Experts of a small language model: a shared expert of 64 neurons.
Below are experts of layer 2 (counted from 0) of a mixture-of-experts language model. Rows are named gate (a neuron's input weights, with its number), up (a neuron's input weights, with its number) and show model dimensions 0-127. Each number is 200 + 30 x the weight over its row's rms, rounded and kept within 0 to 999.
Before each expert's rows: a language model's description of what the expert responds to; "mostly gets" lists some tokens that are sent to it at least half of the time. This comes from a sample of Wikipedia text that the model never trained on.

# expert 41
It responds to: Final -a, -o pieces
mostly gets: "a", "ra", "ama", "o", "ma", "ha"
gate0,218,237,180,195,214,223,178,257,210,176,186,228,185,152,186,228,224,236,200,186,212,171,165,247,221,197,252,202,218,171,231,192,211,226,204,178,179,188,167,230,217,144,263,231,230,232,146,116,138,154,192,200,188,150,200,250,216,222,157,130,212,175,164,195,234,253,172,192,194,163,212,219,204,205,210,161,201,150,218,230,203,223,184,262,228,245,175,175,212,194,221,200,175,210,191,230,205,177,202,180,178,133,247,219,259,212,216,187,172,215,227,178,183,223,170,198,250,180,171,213,197,199,220,242,181,204,218,177
up0,210,192,149,201,229,172,207,122,187,262,195,222,219,264,263,183,212,201,234,206,168,198,203,182,235,207,230,225,223,181,232,209,176,192,219,164,176,181,173,176,141,231,223,187,213,201,218,207,196,223,196,154,194,232,200,212,196,212,174,145,206,114,226,211,163,170,147,217,207,164,208,183,217,175,228,198,180,271,222,186,227,132,184,223,201,183,209,231,154,190,179,197,194,192,176,187,218,203,236,213,189,286,169,170,277,200,182,212,228,153,208,193,189,195,211,171,196,205,203,270,174,162,190,188,241,173,213,196
gate1,179,186,160,228,194,166,216,223,197,194,196,224,202,220,220,164,236,248,215,224,185,250,155,224,201,243,200,146,200,198,205,205,163,181,235,147,176,236,169,255,231,219,160,134,196,216,189,197,178,192,141,221,214,248,219,210,189,181,199,205,193,214,158,212,179,170,217,211,170,170,190,268,200,148,253,199,152,193,191,191,189,225,156,217,215,260,197,147,178,191,193,173,144,215,157,199,154,222,166,151,188,196,212,204,274,189,177,266,169,171,226,182,216,234,200,220,153,185,134,191,176,200,205,209,189,209,158,202
up1,190,201,185,167,212,196,195,232,202,182,141,219,164,187,186,202,116,159,190,225,168,211,177,179,217,215,117,162,225,220,202,115,182,190,182,194,179,233,163,173,191,140,226,168,211,232,201,215,213,190,167,210,186,191,188,163,154,153,181,235,211,189,205,176,205,227,189,259,215,205,189,217,202,198,218,234,233,175,170,211,254,192,198,262,247,163,151,238,244,240,227,242,233,247,202,176,251,157,214,223,203,197,197,154,186,203,168,141,238,216,207,215,205,178,190,200,219,185,168,188,208,228,178,171,157,212,239,161

# expert 46
It responds to: Adverbs and copulas
mostly gets: "ly", " well", "ally", "ely", "ically", " very"
gate6,194,216,220,154,197,215,216,223,258,125,166,213,200,182,220,207,164,268,232,193,222,235,199,245,201,195,197,180,162,199,204,209,213,172,207,195,218,198,212,195,217,183,184,210,158,210,187,128,229,219,197,195,216,162,233,229,190,153,200,209,217,164,206,260,199,197,196,219,182,210,229,201,221,210,217,180,193,257,173,151,242,192,98,170,206,173,230,231,234,184,156,189,188,214,166,146,154,190,193,167,212,143,149,165,224,234,180,197,239,218,156,223,229,149,187,252,186,185,243,251,195,153,228,175,205,210,222,199
up6,158,181,214,156,179,206,214,197,166,165,223,220,140,208,188,192,211,207,190,211,223,172,199,213,189,163,216,221,206,226,198,165,227,238,274,207,195,186,233,187,214,110,218,188,181,224,180,270,160,162,139,241,201,174,228,165,198,213,227,165,150,178,242,196,165,226,202,210,210,219,240,164,160,218,141,183,187,226,182,170,185,265,205,154,147,129,179,190,210,194,150,168,214,178,210,228,220,166,210,191,192,174,202,212,203,260,264,224,226,165,231,193,212,150,184,175,189,183,196,211,167,204,184,175,211,173,187,171
gate7,186,205,192,225,166,170,195,194,262,203,244,243,169,179,181,210,224,242,145,185,234,138,228,208,223,183,224,210,205,234,217,190,250,213,124,181,161,212,176,170,189,207,196,208,233,208,129,178,167,188,180,183,195,186,160,249,236,196,193,213,209,130,167,216,209,197,175,184,216,184,142,187,234,243,195,239,227,205,189,236,232,163,248,195,257,192,202,225,210,191,161,232,210,164,192,192,157,168,188,205,210,244,232,179,212,242,196,175,208,293,164,208,195,160,204,236,223,185,218,209,191,221,183,210,192,127,237,201
up7,236,228,223,209,186,150,213,218,207,193,173,201,198,209,213,217,221,199,187,195,191,217,206,213,196,205,239,189,157,155,206,215,189,226,197,250,139,154,205,241,188,209,253,174,196,230,164,145,187,200,180,210,236,170,215,175,177,254,225,117,215,192,201,251,180,175,187,202,217,235,198,191,174,149,233,166,204,193,170,200,172,237,230,152,176,195,194,190,220,237,219,235,186,247,182,215,168,203,160,204,187,303,211,176,223,214,197,221,174,161,130,185,251,212,172,257,194,193,203,195,203,239,225,236,138,146,199,151

# expert 17
It responds to: Word pieces at, et, om
mostly gets: "at", "et", "om", "ace", "ats", "ater"
gate0,190,212,179,158,166,204,216,225,198,216,240,222,162,196,179,227,176,222,200,162,214,179,174,190,192,180,175,185,182,191,199,175,207,198,165,180,164,195,192,210,274,168,168,187,230,201,174,202,133,166,169,189,235,191,217,185,125,213,185,189,162,170,222,261,198,188,174,173,218,239,193,240,217,263,215,202,135,187,198,209,165,198,207,196,203,210,216,163,144,218,252,180,133,233,269,207,163,168,211,207,145,239,187,140,212,191,222,170,237,179,239,225,209,172,249,219,211,194,141,164,165,163,188,191,154,168,216,181
up0,217,179,110,203,202,195,193,187,198,192,229,201,176,228,256,256,198,180,215,251,209,180,175,138,225,189,168,194,205,248,242,188,146,185,221,226,167,171,192,167,191,264,196,125,216,188,210,195,194,186,180,210,221,179,233,191,171,155,176,217,195,240,186,229,217,163,133,187,226,194,169,180,161,215,217,227,159,177,220,188,180,174,133,156,196,164,201,217,203,230,217,188,195,248,170,207,178,257,174,171,166,243,228,162,222,190,218,244,266,220,148,159,212,194,164,236,185,194,178,177,221,183,169,209,210,199,181,206
gate1,194,245,154,183,187,236,202,222,183,230,221,250,160,237,240,234,228,137,240,212,210,197,199,205,221,188,218,166,183,164,178,181,156,130,198,194,206,160,254,201,242,228,220,189,216,254,216,147,196,177,172,221,170,195,192,173,209,250,162,222,146,163,238,221,177,181,190,207,227,177,140,204,171,204,147,204,129,166,211,229,158,198,167,187,224,219,230,191,230,254,209,179,219,214,155,193,162,250,168,194,211,223,185,197,209,209,197,174,177,213,172,185,249,178,189,186,208,265,218,214,171,213,207,213,172,126,203,202
up1,210,213,206,205,185,192,194,208,147,163,240,204,221,197,159,216,171,249,176,187,205,202,246,169,210,204,174,233,190,207,160,219,202,229,199,181,209,202,178,179,209,163,217,212,231,206,204,268,138,219,194,205,223,207,205,205,193,234,200,201,168,176,206,210,231,166,190,159,142,203,210,114,205,232,213,225,180,221,215,163,260,222,217,160,170,176,164,259,154,124,222,197,198,251,178,143,193,232,141,175,195,175,228,184,205,137,219,247,217,185,231,213,199,159,155,222,214,187,170,226,213,221,231,151,229,253,230,155

# expert 61
It responds to: Temporal sequence adverbs
mostly gets: " also", " later", " then", " former", " now", " again"
gate0,216,166,164,210,179,172,182,299,244,176,167,183,203,240,199,185,221,214,193,205,215,232,205,201,236,199,219,249,218,177,215,160,224,189,202,178,177,149,152,183,211,189,169,185,255,236,86,152,220,167,198,231,183,191,251,224,198,193,186,173,217,165,207,204,207,222,196,204,220,179,185,192,244,210,177,171,219,215,238,239,150,184,204,194,192,244,273,208,196,182,230,247,194,193,201,210,167,180,245,124,177,196,217,234,191,246,189,210,152,221,157,166,242,202,223,190,226,158,214,185,185,218,178,235,200,218,195,210
up0,188,237,206,191,248,206,201,170,169,188,143,172,236,141,208,218,165,245,188,241,234,231,163,180,249,131,191,235,173,219,238,235,247,257,187,181,215,183,200,225,201,236,208,197,156,197,223,179,239,286,172,167,188,152,172,205,243,229,232,177,196,217,170,178,144,155,191,206,202,180,186,189,201,207,235,206,229,157,148,190,215,171,215,182,175,227,205,145,179,196,215,161,215,196,209,191,171,192,177,222,203,186,198,142,224,201,227,243,170,201,228,188,192,219,189,218,132,179,228,215,176,171,205,183,251,259,196,233
gate1,168,211,205,209,166,197,263,223,147,199,215,238,196,244,201,230,212,218,214,220,187,194,198,168,257,237,252,216,210,187,224,221,197,188,189,239,203,197,231,212,182,243,135,211,223,183,206,224,213,153,264,226,193,249,212,194,176,222,117,188,189,185,217,213,202,182,169,181,152,237,181,221,182,193,199,230,161,128,197,188,155,157,138,223,211,173,216,240,172,205,192,191,154,242,185,193,231,219,148,148,214,250,249,151,203,199,204,221,210,228,138,154,183,188,233,200,198,232,190,214,244,191,196,160,177,198,171,180
up1,212,175,170,190,250,234,177,222,265,220,209,219,180,253,252,210,173,251,180,242,174,174,204,204,144,194,170,215,206,243,177,199,209,195,198,176,198,234,210,243,291,173,244,189,227,173,150,191,247,221,149,228,258,188,271,248,187,169,215,210,190,182,147,202,225,154,211,217,229,235,208,251,234,210,190,182,210,241,134,187,247,218,201,203,226,238,186,219,177,218,160,223,208,202,178,183,183,220,231,207,168,185,257,223,199,219,180,192,209,181,242,235,196,218,168,185,222,197,165,238,205,226,209,230,205,165,192,192

# expert 3
It responds to: Capitalized title words
mostly gets: "ant", " Air", " Best", " music", " Film", " Music"
gate0,209,158,188,189,176,230,171,229,209,164,248,236,187,212,197,137,218,214,240,198,228,188,146,223,215,213,180,211,212,180,179,206,168,173,196,176,214,198,187,201,208,261,195,209,173,239,174,156,172,204,206,217,136,212,214,236,239,232,195,242,152,166,220,186,188,194,208,220,196,146,224,223,195,188,197,198,200,236,158,251,200,235,168,217,219,178,234,157,121,215,184,196,154,202,143,187,277,223,252,151,200,149,202,203,206,168,209,152,232,221,216,166,187,208,201,227,199,258,146,175,191,149,153,242,170,207,185,214
up0,154,172,130,187,209,205,175,222,151,197,133,170,237,218,210,201,209,214,207,236,163,194,187,203,215,204,201,151,246,207,165,221,213,223,213,136,171,189,169,204,207,183,228,161,161,185,156,175,221,206,213,225,170,182,215,222,176,199,158,222,235,221,220,240,181,154,153,171,214,186,179,217,189,251,146,260,204,215,159,203,153,182,236,214,219,221,245,191,176,215,255,116,150,229,168,190,271,229,239,165,186,217,188,183,181,199,178,183,173,233,163,182,176,164,215,200,219,185,207,206,227,193,235,199,217,220,141,207
gate1,209,219,153,292,178,217,166,218,221,187,197,197,144,252,195,204,200,219,222,252,193,194,186,173,234,257,259,210,219,149,217,182,224,184,208,230,210,211,306,217,189,213,222,207,195,222,167,198,248,132,188,205,165,192,207,183,196,246,150,217,139,245,207,185,184,172,170,206,184,188,181,191,193,185,185,189,176,230,243,177,158,220,193,202,243,184,213,200,183,184,232,211,201,230,181,197,216,209,176,172,192,187,214,216,200,200,199,204,167,195,139,197,199,152,197,222,205,331,204,208,193,211,191,174,215,199,221,196
up1,143,179,199,201,244,135,236,170,175,200,173,254,205,197,201,283,204,199,185,225,215,197,238,183,278,189,183,222,227,238,158,204,234,182,170,205,211,161,165,188,219,156,191,188,146,194,221,227,139,244,176,215,199,247,251,189,175,160,212,203,219,231,223,244,192,248,219,220,225,236,189,183,217,247,169,216,260,207,155,188,218,191,188,231,162,208,166,248,202,236,218,203,196,201,171,192,247,218,180,239,263,206,239,177,184,140,192,193,242,184,209,235,182,189,188,165,190,181,204,215,247,210,162,184,207,193,187,196

# expert 10
It responds to: Hyphens and dashes
mostly gets: "–", "/", "+", "&", "−", " −"
gate1,210,213,154,244,116,169,173,205,271,158,204,228,290,198,219,152,198,226,212,204,217,221,215,204,213,199,198,232,246,177,175,213,198,224,205,238,245,194,166,224,252,236,196,231,246,235,192,231,197,220,154,192,169,208,248,194,223,206,201,233,177,198,169,240,159,233,211,160,170,213,205,180,178,220,193,231,189,206,234,186,202,180,171,245,154,229,188,202,208,193,193,197,207,276,189,180,202,221,168,160,207,182,200,224,207,206,176,156,163,255,195,160,186,195,147,180,210,196,165,205,165,174,225,243,141,143,194,231
up1,193,190,162,200,176,256,191,192,182,158,197,256,195,158,234,242,124,222,236,193,196,183,234,201,203,136,163,180,197,214,199,194,209,172,211,248,188,180,183,174,217,170,228,169,179,231,250,203,174,256,188,217,164,192,227,128,241,250,257,207,220,192,202,205,216,145,197,258,190,197,181,281,223,212,185,170,240,182,164,202,236,164,161,217,180,235,201,191,204,203,155,188,157,210,179,187,221,231,215,179,184,178,242,160,183,168,225,194,212,211,225,239,217,200,143,248,192,222,244,212,243,169,225,212,201,237,207,214
gate2,267,214,160,250,195,187,190,165,203,245,211,155,201,189,131,182,184,212,207,171,202,163,224,210,207,169,221,226,221,190,253,221,157,163,165,221,216,224,222,233,219,187,170,144,145,230,213,232,150,267,215,192,221,191,238,226,200,151,135,202,170,211,192,210,234,246,218,176,235,213,200,204,201,215,208,178,183,175,203,150,203,127,211,194,215,144,187,159,141,242,182,163,224,194,223,167,187,200,169,250,187,193,195,201,254,162,195,164,203,179,227,231,222,205,187,191,228,253,182,221,240,200,198,179,230,170,205,234
up2,251,251,151,178,196,145,258,233,191,196,153,191,191,192,198,217,207,223,209,236,140,242,196,208,175,254,182,191,213,254,226,167,193,215,187,166,158,188,205,182,220,228,219,234,234,263,162,184,241,174,207,201,179,166,256,276,256,200,256,202,204,181,213,186,244,222,159,257,178,185,185,263,190,200,166,237,195,155,222,176,262,205,200,176,211,215,174,215,230,177,222,204,216,181,175,202,171,151,219,221,167,209,215,204,211,174,225,249,214,175,202,240,185,216,169,223,171,153,224,198,214,189,187,183,209,205,199,250

# expert 50
It responds to: Linking and auxiliary verbs
mostly gets: " was", " is", " were", " are", " been", " became"
gate6,238,206,182,200,203,195,215,222,253,177,195,207,181,199,225,204,173,191,230,199,156,164,147,211,284,258,221,178,201,196,209,186,201,269,281,207,188,203,162,228,205,193,141,213,200,183,202,192,215,197,195,232,172,185,214,213,172,183,196,204,145,257,204,221,214,170,203,202,189,190,223,180,160,209,186,194,214,170,195,206,228,178,138,150,256,167,246,220,191,182,221,141,235,162,223,188,188,194,119,199,147,204,153,263,197,224,225,169,216,174,247,206,176,213,227,183,141,162,173,160,190,157,206,200,204,224,226,205
up6,145,232,216,216,146,161,156,217,179,172,221,249,185,166,192,199,227,161,170,219,233,167,264,200,169,204,223,153,245,171,179,204,258,225,177,232,210,212,226,171,172,186,230,197,202,194,185,254,233,263,208,164,223,146,202,186,215,232,195,181,186,200,215,152,198,190,196,141,204,181,228,154,202,209,212,233,241,206,191,210,182,165,249,192,172,165,166,224,218,272,180,188,201,198,247,193,216,172,206,191,233,198,280,179,161,126,175,216,237,193,176,189,199,182,206,160,197,220,192,252,182,204,198,240,166,189,182,172
gate7,249,208,133,163,199,203,210,194,203,194,171,141,230,167,128,205,156,197,161,193,266,154,195,178,259,152,192,189,205,191,219,170,177,204,208,219,216,238,221,225,225,210,157,179,242,211,190,207,230,207,265,152,195,203,224,212,181,155,176,183,191,200,209,182,204,175,171,229,195,273,163,197,254,219,212,217,209,197,244,215,203,198,207,147,180,184,207,213,214,170,169,156,271,201,209,207,155,155,200,222,237,167,162,187,200,241,252,200,192,232,191,188,214,155,126,212,224,184,215,163,202,206,210,230,211,186,217,156
up7,234,165,231,218,177,249,185,176,197,139,151,186,208,172,187,191,207,177,203,172,175,192,169,179,226,234,245,168,206,176,176,226,226,196,194,190,210,215,235,158,179,232,233,194,183,187,177,230,155,219,216,237,162,168,233,190,188,248,193,235,196,185,254,281,136,197,203,206,173,149,188,194,158,189,192,239,195,179,143,213,193,204,248,160,216,190,216,214,177,193,231,213,168,189,168,204,218,200,198,185,141,223,256,174,250,201,193,263,201,175,193,125,190,221,243,228,248,139,198,194,214,159,183,188,189,138,187,201

# expert 26
It responds to: Commas
mostly gets: ".,", "},", ","
gate0,223,214,184,159,206,206,212,203,203,156,191,200,230,219,171,185,191,242,172,252,232,189,233,162,207,180,234,239,203,178,236,196,159,198,259,163,199,158,169,167,210,165,280,187,184,238,219,156,241,160,178,234,210,169,221,162,262,141,179,229,191,159,175,220,257,214,141,196,180,203,211,217,223,209,227,179,193,209,184,220,226,202,184,181,215,160,211,170,197,217,164,216,176,184,185,258,225,227,207,206,186,161,246,151,219,272,183,162,215,220,214,202,174,202,238,239,189,143,149,171,183,234,208,176,214,189,151,228
up0,196,235,202,208,188,207,237,163,187,200,189,172,220,211,249,249,233,185,188,183,200,184,179,171,214,229,237,237,255,204,183,227,145,188,247,259,180,169,163,149,201,169,210,203,174,235,178,224,187,210,150,144,201,225,178,202,191,221,228,242,157,203,224,210,210,160,187,149,256,197,244,210,210,225,182,237,238,210,240,161,184,194,204,173,169,200,227,226,217,211,140,198,238,204,182,259,230,203,183,219,175,259,217,212,224,226,236,189,157,183,213,262,197,165,231,156,186,197,197,208,201,186,237,247,275,141,213,229
gate1,196,194,184,234,221,170,213,184,249,214,184,252,194,191,225,200,189,228,185,240,208,209,217,184,205,254,230,244,246,138,163,195,214,141,232,226,184,184,160,185,212,157,177,224,214,242,203,151,141,200,219,257,196,233,241,256,166,199,180,224,243,218,208,245,196,190,163,179,134,185,213,192,186,194,169,239,224,188,227,177,213,188,223,223,195,180,210,234,161,206,245,176,194,240,177,244,202,232,193,152,207,236,175,228,259,209,192,246,218,254,241,181,261,234,174,231,219,218,159,208,153,237,192,199,189,191,162,223
up1,229,185,203,204,227,210,187,183,175,150,229,168,203,212,219,240,154,219,220,222,219,204,226,185,214,208,108,225,198,206,243,170,211,183,249,233,249,223,226,205,229,206,239,152,194,177,191,231,214,200,176,203,179,247,176,197,218,208,170,211,224,204,179,171,233,153,188,218,183,210,170,206,188,205,256,213,231,193,190,138,256,157,172,201,183,165,198,229,237,270,181,182,232,208,186,159,184,195,190,186,178,186,199,209,178,142,231,209,170,199,282,212,168,290,197,223,156,239,185,196,182,203,239,210,222,245,240,146

# expert 36
It responds to: Word-initial syllable pieces
mostly gets: " Car", " Ar", "ph", " Am", " Cl", " Ag"
gate0,160,204,174,217,149,193,196,164,236,174,208,228,237,232,152,174,199,163,227,239,167,184,181,210,208,205,164,194,242,176,130,180,207,217,226,256,147,185,193,255,174,137,207,210,174,210,150,136,195,224,184,183,154,180,219,171,208,151,180,187,226,159,216,200,206,227,197,209,243,233,195,226,225,175,240,175,244,219,225,263,194,159,172,239,217,212,207,182,186,172,222,178,154,171,251,242,215,152,190,206,211,138,200,198,231,178,178,216,208,195,222,186,202,156,232,229,199,213,187,174,198,134,175,192,142,168,208,218
up0,250,127,186,225,198,212,191,142,191,236,240,224,178,211,276,189,197,213,189,222,225,170,205,124,182,149,211,193,180,238,254,191,187,214,210,208,204,249,197,252,233,183,212,162,186,210,170,169,204,163,185,195,153,170,208,192,239,261,223,237,208,175,173,210,191,218,180,197,163,146,212,177,177,239,192,181,216,215,130,185,213,175,237,180,253,187,250,163,162,217,184,225,199,210,171,190,185,238,156,199,175,223,205,243,187,232,207,179,140,237,185,145,179,150,195,212,231,205,233,219,215,207,218,218,227,238,209,212
gate1,147,275,216,247,164,150,218,195,184,203,177,203,228,239,195,240,217,173,212,212,164,216,237,224,238,224,200,217,200,236,175,194,215,169,285,168,181,150,229,200,227,271,155,181,214,174,200,232,159,168,164,217,201,188,204,193,179,195,158,235,147,217,191,235,153,192,173,200,178,185,203,213,208,209,241,202,182,194,147,161,172,188,175,192,157,204,206,223,169,172,231,192,177,246,159,183,218,234,137,146,201,217,216,198,182,166,181,225,181,171,165,153,135,218,212,204,231,222,211,219,202,151,182,154,204,221,196,228
up1,204,214,208,243,217,261,212,229,199,202,258,198,205,206,185,224,144,247,214,243,209,175,237,178,224,198,182,222,203,251,231,188,224,201,206,217,240,216,200,196,201,177,264,200,223,256,150,190,184,179,160,209,173,201,245,153,257,193,249,187,233,213,171,195,233,175,194,231,193,176,140,188,225,190,197,177,259,178,227,207,258,173,204,213,219,222,190,180,205,235,209,183,168,224,210,169,161,177,204,189,162,144,242,245,215,175,201,212,220,215,227,261,263,227,145,154,192,236,149,184,216,191,136,224,183,227,203,186

# expert 0
It responds to: Opening brackets and quotes
mostly gets: " (", " \"", "(", " '", "_{", " ["
gate0,244,203,213,155,203,210,214,234,202,161,95,189,169,211,163,142,227,193,230,193,161,189,236,203,156,137,195,266,217,199,238,211,216,212,182,212,227,192,170,223,208,199,208,237,216,201,199,169,230,232,155,189,151,209,212,192,145,134,192,203,216,171,173,246,218,212,177,159,219,217,223,203,203,238,193,247,225,228,209,193,200,188,153,189,217,211,207,171,183,169,167,196,169,184,178,263,226,171,168,182,133,187,179,217,274,237,176,176,172,187,205,213,218,187,171,205,185,182,196,269,155,192,215,167,213,191,187,161
up0,213,224,152,246,223,208,171,237,243,199,173,204,217,241,203,177,168,268,224,183,216,198,186,237,224,225,184,144,217,237,217,165,178,222,246,232,184,188,196,232,222,150,204,221,271,171,148,236,229,230,201,191,169,237,210,157,225,200,195,224,190,239,160,254,181,203,208,208,217,169,194,194,200,203,214,210,243,169,183,183,194,186,263,134,165,187,216,203,218,210,186,241,189,189,272,245,242,187,226,228,189,201,164,200,217,162,147,168,199,147,208,241,175,196,212,212,190,214,203,173,237,163,197,178,252,262,233,224
gate1,158,226,206,170,177,195,225,212,162,209,215,174,151,232,187,246,190,230,179,262,192,190,166,143,215,209,223,220,195,207,196,204,205,212,210,206,183,154,232,144,225,199,153,219,276,248,178,192,170,188,158,223,196,229,183,207,166,207,118,250,195,176,152,188,208,223,199,225,204,200,190,207,244,179,225,222,197,195,266,212,126,123,176,149,226,203,233,217,191,188,180,209,201,217,161,174,139,212,151,165,215,222,176,191,251,194,219,216,194,253,165,201,215,182,210,207,221,239,190,167,204,241,246,206,189,178,216,221
up1,176,187,205,196,170,134,212,203,158,201,166,239,215,180,220,224,159,181,206,200,189,174,192,160,211,135,176,196,190,233,172,109,213,191,228,185,223,200,180,163,194,245,220,157,194,192,214,180,166,211,143,213,152,147,174,198,177,231,181,218,184,178,211,178,266,173,197,193,208,189,168,195,201,175,226,201,277,166,208,176,210,161,196,282,231,163,205,212,185,245,199,227,192,214,239,163,194,203,165,131,230,200,183,246,237,239,232,225,180,209,246,231,223,225,188,216,187,217,139,192,149,197,238,175,193,197,202,182